{"n_layer": 9, "d_model": 448, "n_experts": 48, "experts_per_token": 2, "d_expert": 160, "d_shared_expert": 128, "activation": "swiglu", "moe_layers": [1, 2, 3, 4, 5, 6, 7, 8], "router_score": "sigmoid", "normalize_top_k": true, "routed_scale": 1.5, "balance_loss": 0.000668, "balance_bias": true, "init_std_router": 0.0169, "lr_router": 0.00113, "n_head": 7, "n_kv_head": 7, "head_dim": 64, "vocab_size": 32000, "norm": "rmsnorm", "norm_place": "pre", "norm_eps": 1e-06, "positions": "rope", "rope_base": 10000.0, "rope_fraction": 1.0, "qk_norm": true, "attn_scale": 0.125, "tie_embeddings": false, "parallel_block": false, "extras": ["capped logits"], "init": "uniform", "init_std_qkv": 0.0255, "init_std_o": 0.0255, "init_std_up": 0.0255, "init_std_down": 0.0, "optimizer": "soap_variant", "lr": 0.00319, "lr_mult_qkv": 0.4, "beta1": 0.95, "beta2": 0.95, "lr_head": 0.00705, "grad_clip": 0.5, "warmup_steps": 62, "schedule": "wsd", "decay_fraction": 0.688, "decay_shape": "linear", "final_lr_fraction": 0.0, "batch_tokens": 131072, "seq_len": 512, "doc_mask": true, "train_tokens": 980700000, "steps": 7483, "dataset": "wikipedia_en"}
Below are experts of layer 2 (counted from 0) of a mixture-of-experts language model. Rows are named gate (a neuron's input weights, with its number), up (a neuron's input weights, with its number) and show model dimensions 192-255. Each number is 128 + 32 x the weight over its row's rms, rounded and kept within 0 to 255. Numbers have three digits each.
Before each expert's rows: a language model's description of what the expert responds to. This comes from a sample of Wikipedia text that the model never trained on.

# expert 12
Description: Infobox and coordinate punctuation
gate0:146189136136098094123115157127099117114105128161109087165158165074170118096116121162140162170146083114197180123133180119149077101101098111099065184101118115128125114158156107160149139160133128
up0:152132132149176129089110111144180130088055092159109140063101106166121154152098165080140102070095093091150101109125082157078151084141136179120154141179145145125162133147117196048076060113125180

# expert 24
Description: Foreign word fragments
gate0:095159124143115124164088129096109121135124150117082137122136115085132134160171165117105071110091093123093108152106178136122119154128122177149068087114122091107120184120141107147115097095107106
up0:163184093132148131107136125126093138089082183066113100124100117143106142144189201168137107132050126167101116124120114118135111145094119105131139145138133147132169166177191088140172121126161126

# expert 26
Description: Units after numbers
gate0:111078166125144168092119204139129043166113152221145121184104078127124087119162109125119114214145157110136161142119131110134119098159168149095077158078084136102097152061127134177091153151186125
up0:111085146104152134126142156094140082138129130128120221127124158117120155182178119101062118094175134154124117149120132127100049129088175082097095107160155120160161142131141161106110070166107127

# expert 7
Description: Opening brackets
gate0:090104100140153153109136140120142178175103120152127126133144157131142140129177101160112101127010125154130131137128188119110144124119129143142192170070133135129105143153077203186110049104103126
up0:144116147118113162177098137111136090090117108056131077148108125109091144139036120106135203143205088130157131132135103099109118116140120042166110113143169069108142148119139087122129149137182111

# expert 10
Description: Conjunctions and prepositions
gate0:087150130045113118107098090143098128119089151067130113182098090114088124156184153149115114148158153093069046091194112165183182156115148132159179108110132176138176124160165128118144137177188116
up0:146100171125106162087188119187133137146156093066168137113123086188184136129147128172114134102184109099124152143123127188117164096182151090111120194132108119124095127095122148180072129148127095

# expert 31
Description: Table and infobox structure
gate0:153131127178101127114091097140151088108143130147106169187136144105112108128160179062111105157088072092098130124150168104153198184110120107142104216123137140117117105139140064116119137169165097
up0:160133128088168215168149157118120134103177000071179141169092158128145121145157115143087136086098201157122127125152102127136117107132136071152130152125147174143146083136099173169100133102061103

# expert 4
Description: Mid-word name pieces
gate0:146120141141133106166108143128121142097150145175114157109147160132145125082149158116105060140121158171147124137164201119105140169085122149159133130093101150148106071113131108114153138152132120
up0:129139088151171180136155086153118158204093164098139158149190110084118149139095127137134105127158075074080166112110111141163102100079142108085137161098131181114073165132074096133120154137112130

# expert 47
Description: Main action verbs
gate0:115135155134103128079112084117120144069125088098076153105147110116099054125147106122163157145167098095179139128132155093070088114081078134079134103136143165157170098131139136075082160148118167
up0:123159143072057109036117078110101120127113105081104175138146143075135118177145132190077141116114088143142088163157125102060138131165117151109164134100141128098093080146138143112095111086211128

# expert 41
Description: Sentence-opening function words
gate0:161120076156163080116123112086119124059140152119150140151090088120071170113167177111064127125135157102185130162116076167146130153096136118109123150120132143122123136151131195142152082125117144
up0:107139123132093108113121127079128163123107124106123143119133059078127131121106120164056100128109142089143157132157107117071157137121141064068193139139101160101140144156041092142109099181152136

# expert 36
Description: Surname first pieces
gate0:099093178082109138161175156121120125145144152104111088107126144178089134122102129127152106121075125141142117217138134123092130119097148194078085137102174111099151072101148045124103120086106093
up0:133147187091177143125160107130109127064119197142128133139133141097151109155117146148178154146115090160086145123144102157126123139185131092144153094098104094146122054125119145112122144131099141

# expert 16
Description: Common first names
gate0:132106176155132134147067176113118123136078138121093129062160129165189108132149108135025107118105135134088108162075144124086069183159140111126099182095137136126090140134129159170116145175088134
up0:197147112093137112223096139143139174177147109075156137092147131134128147106182121168090060082129128133169109067104149127089135185093090080137137125106185131125040112111156139178149129113138101

# expert 23
Description: Suffixes and clause connectives
gate0:039142117085096139122114114154128090099163170136107099131161092157114126142172142174084101155099143126118119067098067105136191127117097114159146121146096120129148103175144070109144067104077154
up0:181148136144114173120153145129159100104149154131140145105169137154143154190143169155090154199094108204075093111103086135128121107165126120143155153101110123110133123098062149124063128115107096

# expert 9
Description: Nationality and direction adjectives
gate0:135102111119130068078113108148070132148127102126155148125083139171158120095154099105126158082094125124200110087216114097148164169151139105113106170093143192116176119091120119121163190138097173
up0:111194156171121194093099141102163164134105161119100146153081148067156104113107171151140126119089154129110136122064154162124081102103136121106142098182122139131093098083185167121112112110174100

# expert 22
Description: Years in tables, parentheses
gate0:084152144115100106159076107108036142112109159098130067118124073129146099165119136102149095133161136140102145055209105089108130123120151105127060153097111125111142072183148201140099106079096066
up0:125089140107136156103069134111132180177141175112123112128137139110130075185116113166133104154117091137130130133145119126118159151129100159108129099138127150155113107152187116125078145162137122

# expert 35
Description: Articles
gate0:157204151108194208118088142104073124132155136150131123124132158098149132112067094109072178117149141161173085141113167189146113116084191118109119093129104175127159137137106136128153143143079170
up0:153113123189100099090155149134209124109138116089120084128167102153162163088184115135213159127157141097087151114120090112121153123079061080107118114146133107109141145131128143160087157097153062

# expert 32
Description: Determiners and adjectives
gate0:140166101111173159124135194121141109184141142161115114116113101081137155117156141144124107109108163128113173153098169084093113125184154123118104152126116129118124107134052116099100093154103134
up0:114113099105117113200124137172062064145183081121150088114121118071132173124162129120123175132165125137083143169120121186087126063098100097147116086154082134145111121078147127109108088176147110

# expert 21
Description: Numbers in tables
gate0:146186085138116181098099120131107147176172150133092080194106112118105136157098123197106133157104085090127088127147231182112118105084162103156127123129123133135164136144124118159110157094156115
up0:103114150126175107131151099144169129085104137098111105062147157134155130098165110115129119106145134118178146143150060125132079158113106082133112147110158118084117124142098083150222139191135115

# expert 34
Description: Table cell separators
gate0:154094113150091154159162079091110114085085140096138193164174137122157151147134132148172096127108121066136130160153151083162060060102110214119114117065076157142159178104162141130150103123119107
up0:144142161152107174137169133119170111172092112128067211173160093101142159155154098113125128128153117109110103132139172120160115184111148185165108125093147173142135129104124147161130107158114142

# expert 2
Description: Clause-boundary commas, years
gate0:146174166161117172113117157081130105180171131120115166213110088093128175144131075165078090174128167142104141172142146114102137068093140112128153131109132110087149171200147150030140085134076095
up0:097114114134133109143163139199139166085118100111159128104124145120123077106121175110169163151113116101119049120146117129190154157137123143156143100192169099139108094132106127127087189108149150

# expert 8
Description: Table cell separators
gate0:088175117108106129174129176049120126099142165139104106135122090061121091154124064186132115127069119104153110129191125115065119160150124119107134114091165099215166162128181173208111159149165103
up0:149088146124140135108113120169131164169159163105070149090135114182130160139175135126125141144160093095144107118101164163162140130099161117134118134166124129045087115147087097050132157135103156

# expert 37
Description: Blank spaces in tables
gate0:131123099126125095145155165139142100048123186178127104142141143188081170189149141163123110124169093124098128124114146190135179126157134079115069207104119117125161093073117098163101118114162129
up0:132129116148049125199128050140152096180117149149091155140070131191138142168151116147150095121139088115081113170113124162153136097213124183138114145096145175155135165100141124132145205122080171

# expert 19
Description: Prepositions after nouns
gate0:153148179130152102168069183186136139078135167132197106102132114124175072201093119162121185122128089170119131098119140127160129099079113088104132119125196183169117158154048125146106121133084126
up0:145111135118153117136142169119138154115096126151182165111154069062163208122163122112118047128165099155128143076097140113188040172143141166170120137128108211147094192080116148094135180116106096

# expert 11
Description: Non-English name pieces
gate0:146139174135111142208126118092104091132186159123125143136162120113106118086093147197122158093030138168164218147161116102101121133160145142097091091090112156152120037096142062155133066166114133
up0:134139169127110134166110143056093089117143152149125163124090086096100129122127127197122127102117096133196140150131125095101162170137119148096100097098077120122095142173121092153184096174094156

# expert 40
Description: Copulas and passive verbs
gate0:157153091135136061072141054105131153110125135099152082110098130154206173087037079187124112105122134100087161079143120155112127066083089096150090127099119112147153134133108071136149068113139113
up0:134120149123129090119127084103124109106140139132164106122111144101157134126050114168120103116172148119082149148184116129112110124122145068107107134100072146160144133172044041122105098095147128

# expert 27
Description: Auxiliaries and passive participles
gate0:128154114131096069171097146091098157080113127107102166164195099060132127133149104165160110066071131156171077118098148080083149148169130107097077164098122126113108101104090151181168136158119114
up0:120138105137127134115115097130149118154121201154145139068080158233168117191135145155108127101153156099064145074113073159212137063117176133176112123097144115140131139165101111056084117071119129